config.toml
n_layer = 9
d_model = 192
n_experts = 64
experts_per_token = 1
d_expert = 192
d_shared_expert = 192
activation = "quick_gelu"
moe_layers = [0, 1, 2, 3, 4, 5, 6, 7, 8]
router_score = "softmax"
normalize_top_k = false
routed_scale = 15.6
balance_loss = 0.00644
balance_bias = false
router_z_loss = 0.001
init_std_router = 0.00648
lr_router = 0.000477
n_head = 6
n_kv_head = 3
head_dim = 32
vocab_size = 21550
norm = "rmsnorm"
norm_place = "pre"
norm_eps = 1e-05
positions = "rope"
rope_base = 1000000.0
rope_fraction = 1.0
qk_norm = true
attn_scale = 0.177
tie_embeddings = false
parallel_block = false
init = "normal"
init_std_qkv = 0.023
init_std_o = 0.00541
init_std_up = 0.023
init_std_down = 0.00271
optimizer = "laprop"
lr = 0.00259
beta1 = 0.95
beta2 = 0.99
weight_decay = 0.18
lr_head = 0.0387
warmup_steps = 214
schedule = "wsd"
decay_fraction = 0.68
decay_shape = "sqrt"
final_lr_fraction = 0.1
batch_tokens = 131072
seq_len = 512
doc_mask = true
train_tokens = 376100000
steps = 2870
dataset = "wikipedia_en"
Below are experts of layer 5 (counted from 0) of a mixture-of-experts language model. Rows are named router (the router's row for the expert), up (a neuron's input weights, with its number) and show model dimensions 0-95. Each number is 500 + 50 x the weight over its row's rms, rounded and kept within 0 to 999. Numbers have three digits each.
After each expert's rows: "gets" lists some tokens that make up at least twice as much of what it gets as of all text; "mostly gets" lists some tokens that are sent to it at least half of the time. This comes from a sample of Wikipedia text that the model never trained on. Tokens count by the router's weight.

# expert 30
router:483439525566498430494569574531472514444433448614499456532518547459429491499564415472565525558547427449499569468437488531505441437517477456469444569501391464541474471519600457447458535529522590442480465471517509494494420434449529449532445494426539486423466479429529442429404459527424538432
up0:472434496602507483478552555423480499488429464495565529444421450516404556503565528468435476444496490470417520531416458377557484449475500570439420477444476478455521476493614414519424520446434404542548502499473539393475481436514440465515465487471529491568455447441495463460541534565488491472
up1:461445519510449601524483525448510558545530436560511444426438462591546507470478400497548527463498476490496495505461492547480492571427555523486477557504485519588472436516516533470463449448515557415619567422554581552505537392425406507558522540589577514547465407516447417508477439455495442459
gets: " |", "0", " mi", " km", "3", "%"
mostly gets: " Pop", " pm", " FM", " pop", " Santa", " Asian"

# expert 31
router:467452461582466510514529501528465518507412468573496507542552479499441542481590471452499576538513461459498547503442476421523404428482499459470457508526427429593499434466537520451377479510465584472428497549548517482507403452425558421527473426424536534428475468426498431445461414479430584447
up0:537477494542482467548523427544453448469390451531641442533549555526377493512401519414459522486533386441452580458471513493443468330562523497462418591557481501512504444449517500543445457506569609549438497548572507471594486475471550515507532472480443428424516467520551509475481438463467463412
up1:367520437514512490545483410528429458411532519492520473582454523456427560578545394428432575556571489519466450434452495503440478515436463472580459480512481484497528466536568510502511503530543456518482376480475490474483439488431493493439575399533451463524425526505454519489475633441478472518
gets: "11", "00", "12", "10", "20", "18"
mostly gets: "/A", " Francisco", " playoffs", "USA", " Broncos", " Tigers"

# expert 13
router:451425512548502509478522496543466552470444443562466568546554508457424554477628447431502574504537443414510514443445409474487446436518526478461435530527425453487486479542616530445434450545471571420516467547494538475559428414489441501520486479414486520457449475455562415415494427496465514479
up0:497490423530509403543543541539490427511490406552556471543458580545522429483529555507537541417546429451514418425430480483463495450491532511497532509439457491429400493511449436432516439581602582525590491447512514487386443481496470466516497490491480441446500511463490506491537459562528523485
up1:499489487482533530466450457467521555455556508475505425422497526531573540563547464515496495467515472525500510419461440563483444350449526477405481568555420403490441481537611550513543523559520501457441417499485523468544467480538516532499391437427488528426600460522498481490481521507462540492
gets: ",", " |", ";", "),", " States", " U"
mostly gets: " (#", "°N", " Pennsylvania", "repealed"

# expert 4
router:485444460581475471551556527544454507443446453578508433549485505443436500478570420436560573536495449410532543463457440483506429425492459445457436540492418449535463439467582449438415522517541578465480464479524493529560419427436516455575431459416534500447488470418498418417438425523410580431
up0:561462494505548463496535538542474450475519519502497483515516523514456460517467553417541523539500558446548478511516445439474446500465491440386419608599453534415514458474538492472484569605436552481532481533483405450450434447427511475500538528469493530411524463440501494507454537529499522435
up1:553469614542535553545443490553468492418401483604403455595505552438508521422549481506550528411498542499561499459501506494510490495532547529460541506471528507492476483513498489549508485488504552378540535519541529478409479447541474471580495483423440518526457461483570467496532574551480445521
gets: "20", "1", "6", "5", "10", "19"
mostly gets: "ius", "ν", "       ", " write"

# expert 25
router:449449487569534523569518505574472478454446487541514412535498505455466563538562438477512532548494452415532556503471465480514434422551572424454422544459436451477491461445565471461449549516476565466468455474515482539546401412500459449568468485454528516442496484425517441402474509516455515429
up0:557420502606411475557524527482476511462457467489562464480486507427484575496559525538467558524492448461530485594475448498411468452594464454479507514510459382521468502411550534526488580526513549533504550508474475492554434403454416474453411479463503600487451435450500456438506507451499514502
up1:528397492604508462523498570542482454525544497606539497492461517472520575466542553460524602485471415511562428559529461459495488514468554505545529448604488511535508466445541449439539519538396556454532548508418469482558509419427510433511485480506468523515446402477507384512455522496499466418
gets: "-", ".", " /", "end", "é", "e"
mostly gets: " LINEAR", "cc", "ス"

# expert 3
router:467402493583446472541524562526419478447474447526501495534511514538413508466558453424518582465551498414571556535483465491483410413490507473490490476526456383538426496512545486441472492566499574460565475476522547493502440440452538496508454442442541484440480388421499421410425459517411520441
up0:495464512548417503457458545543458430527490340545545520483620517456465455454540495474476554566530496385508605514501431502486456444537491471495502512429438464488430466545514440525536493625588537512476504482582580530546454456484416466500569416497558489425513410486466438449450442510436471486
up1:498430551559476575590525556581470547515478480527482523528554447418443486468515471459490568572429442478481513513529482479510419478524462491439477486567437414460439463509507477462443524529542522495480488501548508461556469513435476483571410446511537597487466338496525452443498452404468492518
gets: "-", "\n", " |", ";\n", "\n\n", " located"
mostly gets: " located", "-", " remained", ";\n", " begins", " debuted"

# expert 2
router:426430490548506461597551511486423499459453442523441569590519542528431578565460487478502527428488448445508464426477459491576439474504566484403429553547443451571492480543502558512465507535464518491549514485515456424476435418433542495526429438490602498462546393444534462466493501504489558459
up0:570505444532441478484425469502444450488429493535459474480474467465427541524582474551510533464508524490473475570526531522522470480519585447398538458521464447479511535545575448486471451463443531508480443460478387574522489447461454500422459556492467564474480464497469507434545470582426479495
up1:516484477582455397481552519573460553428491503526548527522548554475544527496510419429461519538481509467566484398453482448565451469483437462515464464531436451440582530474520525492468478482491536537542499539528544519516388413545464539559437489488564530410513490480536394460457429408431446512
gets: " as", " and", " while", " than", " part", " or"
mostly gets: " as", " while", " than", " like", "As", " especially"

# expert 58
router:485415412564503500591514506530491463408413461529477580575472559529478549517484500450543571504524397447519553525432463424507435453506509464483455512543396460528503423551541503461402454541450533437525502570568475402492449444465530487539430417390498506449523430432524427453542492455492547465
up0:451494508504593504427525471581487578597522512453453541544466500347466600475554532469566523515515480476493555504503512495539494523462548521438430628391442516523524487516543466516429538434492469437384429510486513496531489478542510413542494540435412492425504491484418505435563556447510510397
up1:598485369555455416494542428561495478453499545525449542478415541412513431562501474479480593512496515506539430566452498470522453402537490452453463534470507483556503531500563458544443478439468563501507523412538525463493504486435509462588483398408486448477455462415340481501477544458465557522
gets: " first", " ", " new", " second", " most", "20"
mostly gets: " entire", " latter", " highest", " own", " largest", " biggest"

# expert 46
router:430455505572503483499509460535452480439451461518470481589510512540405497495489428493538502436586458444545555495479532489550416475520488471416416558506438464518501461549541553472448488615493553505512479555537491476447432435481500532514449502479512449458518460480505437444472462496445530436
up0:577471502539555487438486533449479467448499408462551441391459585497435502435534434539481501417483483445382504443469421503518516513427602526498544468501521490487550537492575531515491511522550490444612473435471536431495500476511416543441436519384473474512499374473480483501411539524517448454
up1:522497522544436568570531481589450422612406468471533523524495461543525622477519629518483516418510513446549522443516384384546462444519454456488433470458440525434483490430524561477489547595498491512489493424536430530544432488503593462445474540525551429434411440457420500481483494616497507417
gets: " (", "^{", "′", "aged", "″W", "2"
mostly gets: "″E", "″W", "/sq", "aged", " sq", "olk"

# expert 28
router:488394529560481497487540583494468487485409501513527474502484558503432483475512501446519497584483423425561540457468469490480440475448548402491493516542393432490487435439565458379488569552469535513494477554548525469545419420427493438533411432472534522429566432398498391420511469520449598433
up0:541495451535548478581558517519439486518496510556463491542471490547557504459531451475513548440531553504531542587454543409552447451531505553486458507532510460449494509445480552445480467460460485553458535623603435526412375448449528431573529552467547475572531516445542472503429521567448541443
up1:506380532530601533563502516533430478411407464481494595505495593590508499519479574408541523484526479418521508584508466502492454535558466470525522434539440579519565415509421437493474501504420480557482533568551440439520498433480627508506483521433467418448560436515543445475487522485463507363
gets: " time", " years", " year", " season", " career", " day"
mostly gets: " year", " years", " role", " days", " period", "-year"

# expert 15
router:471419490580513385495569518514377513390475465518530565547488533473512487543578430471508558521542504447490496492489431453562393468518495469465461569538408440475497508506521553455421521554453559482474411527531573473520439449469524424467493506480589485381406480432514443424443478512472553482
up0:468451477514504385443473566530440444508540457459420542523463499454524586535462553544499484585522494494457670495495597456508497516603588538452417460438498548535491516462508494549468539535409467521475519614549508466512470481497462513500535492492506653460412479466478514482530530494445527533
up1:476495529560404493514546469483432514465397527529584475423581489527504481573521538539556530594440570478639487580442406469518479481546437483449476465507435511432446456489514533529461403617527522597432486573483458415509509455510460559463538484502489481417423523450526481485561506582495474500
gets: " ", " re", " led", " due", " inter", " res"
mostly gets: " re", " led", " inter", " able", " inc", " due"

# expert 5
router:442447488609461455450586471535480470443478443477556495524498522491456490486559440444559500410534453398509519473482507502547440405483507429471441594479441477519506499482588519433466556579506608506548474441499549493475440426534490460469497442455508497478557467447513420436504408519492507467
up0:529528554515391440428495615424469477603509410488506518488490486487511492442582499489459506593558516514484484524489471535615484504660580521446499502503489536525532529499478497589477508444536484568478543443526472586491454514507470439499559456480494443439421473473518485470485440561511548487
up1:495491501524481533525479522504433535484495385484465444538584499566454487465475478471436539567525563547512562576408544501551453465622515505472477427462408487507557456537431430508484528481540463521445461542539519596447476466453503357614474399499587367476524491464451479467544465517512609416
gets: " ", "°", "}", "19", "′", "–"
mostly gets: " Insecta", "ropoda", " lb", "°", "/km", "www"

# expert 27
router:486442479589476485550548533561459490446435459568502442533489511444440484491557423436557573532509436428533553459439448496497418409478476456468449547473416457531459440470576472428425521512541582468467476482532495528567413432445524440576442462441524501447493465424512413404434418549405570437
up0:440386472568428476643495492521496519492449368465499499607570554459465483424494399470439528485570459470482552517480488464560445521560530474508454547584407486501487464507517459529486486557466500484540468595511465481472402427495497432485483498501514458502421471406557428455481454484440551433
up1:553405504585512502600516564553418522460455470526437500505499525448396554469504439547547507511503504502479455545511462481537445520493619440518458542547395445540431461487550509506457549560409543476562483539497444443468431432360522463510464535487450540469514475450507432468483514566543532443
gets: ".", " |\n", ").", ".\n", ")", "%"
mostly gets: ").", " Engineering", " scientist", " Pittsburgh"

# expert 9
router:490439474584469483548554530557463490446440457563506435533490514450444493481557414441563576531511437425537547464440447483509431421473479452461442548474417451534465440472579476437421521523543579468454468483529491527565419433447516453580433467432533503454478466425502419416420426541402576434
up15:510461500563456531501479513556383575468354470528571476480525503439558585546525474516500577460513476490524469478449445401607468399490517394413486571464486473468543502534476544507411414423525433421511535521526525535461466447383458422538423509500526490484599506490582468457463484468451497505
up16:489473523531483492497548479607466385443386543537486515401437527540409483478474473449455513549610472459503515518484522473532464428493463430510449375573455490518437524479533523532495531533486509459557523495474489502522442430486477485430526512481523497558483441460438463452449442503437517382
gets: " ", "4", "8", "5", "9", "16"
mostly gets: " castle", " hotel", " Edinburgh"

# expert 62
router:467447473588527431494510464525485480454397484590487501506548493471446577562547435517490614525527466460502514481487511446522456449472498423490461516498444449501455422571525453443403429564425569500468433484591594455491403442464507479511502453491491494490495451435518427425497443475443518481
up0:497443463560515411502528405511503469505504379527506522549524483515429503591505523484481523602487396443476509521495527467465487493455448519420500478492462482530421473447532580440556510501472536457491463503539588571488488469506602546529447601559517476467430466454546449433499490549365545458
up1:559452496527505413476485444528428537509428558486536528460621478515412584532565500479497578522420524461575507441490462419507484408460563454545501528548468399523422471464553484518453456485445498529564483453449637459585515474479411431491513472472472466453460456479479475474476497441490518495
gets: "b", "ab", "d", "B", "-b", "h"
mostly gets: "-R", "-B", "-b", "weight", " tick", " father"

# expert 53
router:487433477581476479548552531558461496445443454562509435535494506441445492482562415439567574528509433428534543469436446485504426424478474447463440547477419450530467441470579474438424523521538584464463467485527495521562419434444518457577438470430531506453483466426511422415416431544404577432
up0:580470503535436395571461535448534525506457505463473400544474527505540505454434473466415557536571444468463532385538465500542487476532445514480538507533507429524481511532452470525477450520483443487432507481549483468479493457455447477575466485471475475504496401487624484562579479524519437477
up1:467485483502469408486498649592404420500480485550413484526562502582496447492454498475480518509461497489547482424469508402530497422516498398432481537499472486473421435493490501465470471430400550484552513522550501383466446458527496473434536525496510426548477518388577441480511474539411637437
gets: " |\n", "19", "18", " S", "20", "'s"
mostly gets: " Department", " Hans", " politician", " Ministry", " Administration", " MK"

# expert 41
router:511440481599508494560565542562381454481474431538560478507447504452427498527518417470491597471531404433500576442460456444505431476464487412457471557450430445512452479419554443464436484508526518484528419534520514488467406447430530474569405411430541511461482454417532450412518469536409554466
up0:395499518570410454456605517491394400436551534459565609514598501506428552560528391493543559623481533419555399471524580463515402438560510470499445475452469467528499467487541435466487574540504506499439534553516510425513431408457485579480480408547453511563503480407493457471481503485441523493
up1:455457474535588566567606471628507429527444489450533469523476563479435530408496419488547439464518434476528526461461382434489485481583453503470475548484487485499583463487520599539419531493496541509448531552589602447470447440445569528476482466478487417466497446477479446483492480462536522527
gets: " no", " No", "he", " any", "o", "ie"
mostly gets: " no", " any", " little", "uma", " No", "no"

# expert 8
router:486434476581471481546555522562459495446443451565511429536489507446445492483558415442566570527507432422534541460437445489502431427479482443457445548477422451530465437464574470438421524523538586470464467484527495521565417432447514456573443469426533509449479469424505422409423430537403574436
up0:487448490591476488544513531557470500494420410544446500536553501474471534471422465437462537486551446396502514468433509462477403411482490481475489481455392442490417444442569505522498487517473522447501448509533464496550406413448515462523553429526516496459537418377511391426501471481460556427
up1:546480467490431510503475532575463513432430455551532506481612543435491465448510509450443520496547464482446498578441534476497439524490494465447404538527458504558488395594505542529509470501419630469580500520458583504549444462468457448525499430440558515488467438455526458435422464505428520417
gets: " |", ".", "'s", " G", ")", "G"
mostly gets: " var", "ska", " Corps", " Prague", " Infantry", " Wong"

# expert 49
router:483431471582476477555556537557459491445440450549520431534492509440439496480559418436559574524512429425533552468437440487498425423474478446455441547484416450529472448469579468440424520519540577469462474475524491521565419440444510445576437467432532506455478468424508420417421430539406573431
up0:388454441535543446427570457488523478435565551542456457499589520391493562557432522508506471421457441465578542521576515479446481551433500536413491565533430444510482471479466557547432408502462563481520477420497583506556468452468594434564455483526494550517459502479459422488597474409434502449
up1:481433460526464480557535610511442542422489397470456418552595525465485602476466546456469537358512498472477445482459456426623470468453505513485487480515480412452488385398435540510529564495528462499462504493548579517462483408476514541530554419492448492430592552471543446473448382461437524509
gets: ";", " |", "2", "0", " more", " D"
mostly gets: " Cambridge", " Oxford", " Nottingham", " Yak", " Boston", " Sheffield"

# expert 19
router:484430477589458494539541544577454492435456455553509443560478498446444495490558408424554569539520438430541556456428433502504420428476490464468437540480420456530457438472579486440428510524521589460461480472523490516560412440440525449577436473422535510459487467426513413412416441543392573437
up8:439490491531446425540566391543515613517430495459511442507502509495548509427566462457427480498490514458481558478500589471572440338481499468378426543516434510497566427510528493527424617487534500477525501574490413525521463480598496411594399399459515501475590478483510468419597485464478575437
up9:550466526507537485568490571604481504503436450501460501621451476547487519404523459557493513434518497447481564506431441495535456431548450541449482447450461474486498551470512450452469511503538509450475491462593465492451468497509494574544535473487584517481433436489545441444464458519399436563
gets: " ", " |\n", " N", "14", "H", "08"
mostly gets: " Our", " Marine", " Honda", " Sol", "osis", " Brew"

# expert 55
router:523452471531492442519541550547453476437425502501494506502502517513415587465525480414526543468581410401505471424450435494516406430485491464500459525428416463539448488497560473473444456523442517471527503499526477502502403423511490467499509441525551514462527422472478437443434479514449577480
up0:496501423538581438458467486452535567465474440532506563634438456450468451455568475485426488475475586552450472499547542431417500499610590515478503458529496468461539495507510548410477600474562529498496448476385399385450484499535484443514459495481448538467454539479540496490475539384575513482
up1:497502503505466498512647516429541480468508500458481585503503416544451639568522492434572498600531347449521534524538485490583538527443520463481480500481499500439478469460546513473529491551501520494552489502520479522507523527573466503463486533503561600529452462519458481488476515389471597508
gets: " was", " is", " he", " were", " are", " He"
mostly gets: " was", " is", " he", " she", " were", " are"

# expert 60
router:472429546577451434530496531547439530503454481510478531537481552524478546515552404435527544501536411403573462487431509490475410403486477469464469558547428433524429475430519557487452519546514561490553436453521496421478422410440495504546517408427528464473524456445503444386527454514416516456
up0:441467486490474454566512535596425502412515494371524548497484417376470548594524430487508501621520486505479456505535498470463478463531405427444484459492523405464430473558477462450444520497590552500447454524435515427467493491445455460578533510545518485489498482504525469499480567439439473450
up1:508496463505512517487520503496497486517456467594555536485511464491489484466515461456516623504570520414537472470450492549564475400554564485416423537484466517467564435539543536531468518492500560518509534470502540557468436462426477469484511540428500564407476473482529444436455404531432477470
gets: ":", " |", "):", "-", " UTC", ".:"
mostly gets: ":", "):", " UTC", ".:", " Clade", "    "

# expert 32
router:454442483554510425473463469512430545433511459482490525542493527520477587634476423492451559561551500474522457510481502428563425491485482410459392489587466423554520439527544481463451589606503552481431507457580533474394446387470516452564469429534578492485485452424474445451524504545426556477
up0:422498509495493437490618454494424578425545532487516451512533481539523565475507460427420468469560504538595538574484466412516438439534450501472343581579491501567599597460567570539380494517594555502452448410541407537450482466395452565505504509462485579471530526514545518519528471540567465457
up1:526484468541502532570497507517482558416437531441525509442386471438538525475558363468435567579460547480613523468491425491564501398542477448414551525440443430506538555523569506447463432515469506565441444545475501447451442475454514467531543556436607501471522469500528434519543452411511522436
gets: "ic", "ed", "ing", " over", " such", "it"
mostly gets: " such", "ised", "ulate", "ized", "ected", "ured"

# expert 21
router:432435508541504504535540559538460505473499514565521545515565496524468464511533487402527543425554475441518464542429441452548401444473434480451401546534452407522459404506558525409465503481536520491484539528591520433567415427463540437556454463446506420451479479427520414450428489550474580448
up0:540397551564404482543579358505412548480476479482536489565480497537535562486423504521546507455483454482465560516472515485591510515390471506569435467541471446510515496485502448523471544489519476505512531394528476423561502504544548467503504531510467429474443540476561510489560412382421560475
up1:499444464577404474561521543527502491489535490468517489512467563468520460449501449489523539545582491493460461536471536440524494368433466462436470527527496568470489486544564554542392498548501552410436520506451525438379477457520631520486472415539543439495535498515505448472510469560472569453
gets: " after", " following", " during", " After", " before", " won"
mostly gets: " after", " during", " following", " After", " took", " announced"

# expert 45
router:492433482562475438508511528491441437446440488534439521532501525468488498540565426414479570459520436463535438469486493533576416445474507430469441509500411413548472413532541499427477486547525484446554442457487484455484418431461447426568439502455536470467545486387566413444470490469386548434
up0:476491524524501523645510488520506525556425476522410461496460457382503485447499564465488456541415507497530520487492542440566503427552443442485479392529447485560462438496533440479435586484531490562452535509463451536492491471569532399582581488494575543509513546434571506423509519484537627424
up1:483476516548418538504522545520531507570523524542487587522478457556514484587508549525595514434499502491527473522498531281633425483428512482554483503509516536540533497550478591445457520481450507393526551548517463457458509434464427490458492539455491504413555488505538377412527520511488470480
gets: " |", " |\n", ";", " Votes", " Total", " %"
mostly gets: "|---|---|---|---|---|---|\n", " Votes", "|---|---|---|---|\n", "|---|---|---|---|---|\n", " ±%", "|---|---|---|\n"

# expert 54
router:488437480583472477551547530561459497446441452562519440539492503439447493481559415437559571532510435425536540472437445487502426420488483453452441550472416450528467444474576474442424516524544582458463470480519502515565414437443515440580443467431534506455484465424494418415417433546412572439
up0:425453506502416513538538470526471585473492429473552477548474530496430572546476448506445564564465403474568565508479524524563442453506497447523468455483462445492449436495559459487466503508460589563545472454551540411514423445469510470507509413468586461419558424432534472467593512445481542457
up1:509408469590481496551614562498471515406521502595496503489490514540466547490531446410481544468493449490541575490472575535456436429470486481421456525563429388530518428535541537495432464464479494509489445481469466400540423438444482488572419478487532542462505418468504472455442467499460463438
gets: "19", "22", "40", " USA", "37", "07"
mostly gets: " gas", " Ford", " horn", " CAN", " Williams", " nuclear"

# expert 44
router:487437476581463475548553528561464494447442454566510439540490502447453493479558413443560569536506437419542543462440439488498432418479481444460442553472423454533469444460573471437423521520539582473464465486529498510560419429444514453579434466426538500451479471426505422409416431542404576432
up8:451482593598341430570514508516474550523450459565459510512582564495441463461498503453438528671502496474517576491482559499639461498505457413481490481480467480473535468502508436561475551504566552425432505600459526602485485466521547492536565499472543509523464476455555446420506529553508538473
up9:408435467532391486488546538497457494494506466486456486533456554511505523575443462432499498533462490468562376505440549487514429535513552539421432592537485489493428486451510549487520543450472576617465569530481458496462462484535451498484464487542561468521572444432571488491449455525402550457
gets: " |", " M", "7", "9", " York", " P"
mostly gets: " Lok", " kingdom", " Adelaide", " Sheriff", " safety", " Lancashire"

# expert 39
router:490464500555464460484512502528451532446436469502506575563491531510484555490515441464459530475537451420516545479448502506507418425453461463450426564437438384620505433443549470458422531558465556474524493462528531510508415436439532469479499471480552520430514451399503412433431426520427553445
up0:466500574526461547435471571525484511441469441599461544470567563519436496509630461435427560556481498441496484561510521438536463499416480458500445533529471451451476452489613485518488421467552519492425457502442500492500416460514490542572478498537487515518362462492523492464498499426476533493
up1:532444507507438466498604490459493520440448407554471504488435521444509552551503498475459609628476510456541492484426479492536430474511416479497438457455449497391476432511529494541443424389511522538498473531476502503534413453461535436545447580613514541485480487487513454486472449540487507470
gets: " –", ".", " -", " album", " film", " —"
mostly gets: " album", " –", " -", " band", " EP", " program"

# expert 56
router:489437481583475477549554528554464492446441461567513436534491512438447503487561417443559573528510437424540546466439450491499432420473477443462444547475416449529466443460577473439422519523537586467459471480528494518561415435440514456576437471432530502455476472422511422414420430544406577435
up8:492421509585450527525491552581424500473442467513504558522557487544483548468549464472476584455533448443507502439467483439528426429483496472420453576551414434533464465569541485429420496575492601473506465523488452478506414434450498490519448467498546492413501390445529411427537477494436559430
up9:445457570632494545523549584511517508496468485522448497515459490403563486461567423445473535478523498465458558504517522480550426337448497444495443508534479447569459444483560488480474523559414552473502514539538460505516482407403430483542465539515586546542510493502470395412502500515471460429
gets: ")", "8", "1", "7", " Street", " College"
mostly gets: " Street", " Brussels", " Science", " TUR", " fantasy", " Manhattan"

# expert 38
router:444437488586484461465550457547440468426465453557532490525503486547437478501576437435523529529540448419594545486454509470558431454493476441438474548504418473531493473442561499394421464533474558465496439530556543474512411411497525451552437478447590473496462451410455418420453427545449545437
up8:508499461575460475465478563536425549428505473455509442529570505501487540478531454505453533535501467403506546469455535496448515452543412485516445469456475474481527493478503553376474416449497538534467472430469557452547471524441497505492506467435534456474606421475471497495559370444448543430
up9:464462514543568476497533489529413405481453474482543481581555467517571484574466517407481477508488390473579535460479551450463467502550573492359425593576459522502486492549479414546412421448412500421497471459542483470419479481544462465516482524531499462548461459384560454486525515497537485460
gets: " ", " d", "-d", "D", " des", " red"
mostly gets: " d", "-d", " des", " dem", " und", " der"

# expert 6
router:437397510573451447483483539553480452442474438554497496518495459526463525505536386446538565542510500459503523441463464494475417411453524464509455502477407400532449528442618469409468499543526596466546467475532577548411416439437466530544539458438497483485534456435555425411497386498433503434
up0:536446514499495469490503522520506562474519429560474558489560519464567549493470552409552587537463448511552625523540568461470422505417448491550516411544439496489530449544589417535527442485498438381416499508570457536525470410434422458464489552536441548527444498484515490505487547493476418482
up1:484467533524513447456502523556378510518437456467612429531519468415532528547487466463480637482417493498487488472534518572586455460425519479458433524528471390539534519476471464548345523471469480514475459434561454430433506483471405518578501464498577491519552438446583465386504429576493509410
gets: "est", " National", " State", " International", " School", " Park"
mostly gets: " International", " National", " Est", " Football", " national", " Historic"

# expert 22
router:510381518548542527577497495636471456507517422568473491512550582455450515493518474494449530499513462409516516494458469466479432423475471502421425564553439400545487455520574537484419530542527530462476528419519505482478429395458525406558481518501549480510487485439465463414533452535460587462
up0:540397510513516484603348633505526558470446450519453477581506444534578493513489481461480541453568443486450483442441479496467494500568514493456407516411486534569452487504516463508367440450364496507417440430468349512406485519444533435548524474475533467517492413477542488486534516546485510413
up1:463431524566499510560500504458432514504542396502614486529491487464409544468531479433436506599516503462469446557464441508520427536494500540498496518531459485501380505417471532503544462474549481462446495495583516576540484479436537600517516444453392373496462497425512457514411493479418601470
gets: " in", " on", " at", " into", " within", " under"
mostly gets: " on", " near", " along", " at", " in", " around"

# expert 29
router:477440464546509509565554519513393470419499481499568566493464514480456477498498426444505609440556463448480519452455483516500435477450586451428449492466443429563408393507581519526433451486480478427543534535496436417543445393410502419510470432441524550501473426460568410478557478506469521407
up0:431510498595499479497516476517525531428516467473537522539524581578482460483505455495526508443587520438620399442486545527552513326485436485407398560491520386468435518492516674456482497517436509533520482478486538443456457508551513572521481511556516555413502517529636531518490528516512543533
up1:594505533493572602544364593476497481488508462511530560478480494564576523492479536364494541440485498495445489407437454535448473507563592565413502536543462488523504460466508505508460487497405429420542509437426459591515484506424530465528446545511429453517572461509438459465485538503449509404
gets: ",", " that", " which", " who", " but", " all"
mostly gets: " that", " which", " who", " when", " but", " where"

# expert 18
router:476443476585486484529565528549470484452430467575511446536490505435446499466560425452555553539515448424541544459440465493492428416477474452466454539471407447546471457457583454443431534500537575497429456480532509505571415437441531475582444481441531498452471470416503418419422440536397570436
up0:510503513571472474458472514547466431567449516444447496534495552461555508486505442442436512490477469528452438542528602463577480502484477491563532447569485456527543576549483457476535534507487497502521488453535508457401468457481479514621460545444499455531593526411520510497466469443466521504
up1:444486499525487475435522488449447542572506393519593485470521483479477582434530456465406523596452378483591479396508511520485442448510597505549476549550441413493573524507477434600520500513570515501469421461454474488555469466458454407558472456545493447571505475523489474486563533486401535463
gets: " |", "1", " .", "2", " Best", " English"
mostly gets: " .", " RCA", " Best", " English", " Office", " Socorro"

# expert 12
router:461416486572558430450532534508417535507518511590524479528530511535407518469549473476522592513555470394490485502468481439551438443437557503447407550556415419511425441511585587478478537528498520484564491513510495495550439362427535427531471477484597491460497465461505440399441477495443520445
up0:451442451556447511611421549472488491471473542453526498473573606485527406437468533584376450511538591407479531497442516499537510498477431488482497461499534510489428477587534541475518525675514492387395445523438486503557460515588459437460479519462491603574526547463479502517545526396459499495
up1:556530456543485561497539506559538454489478526464446445561474484459569591414513513443482441457527421528562563551499521476584502433600538458438449480481465447591515420518492471505449556538515527522634460522521555463517512543464521453502544410514481509527594485479517489492543502482426563462
gets: " with", " from", " to", " between", " against", " by"
mostly gets: " with", " from", " between", " against", " without", " using"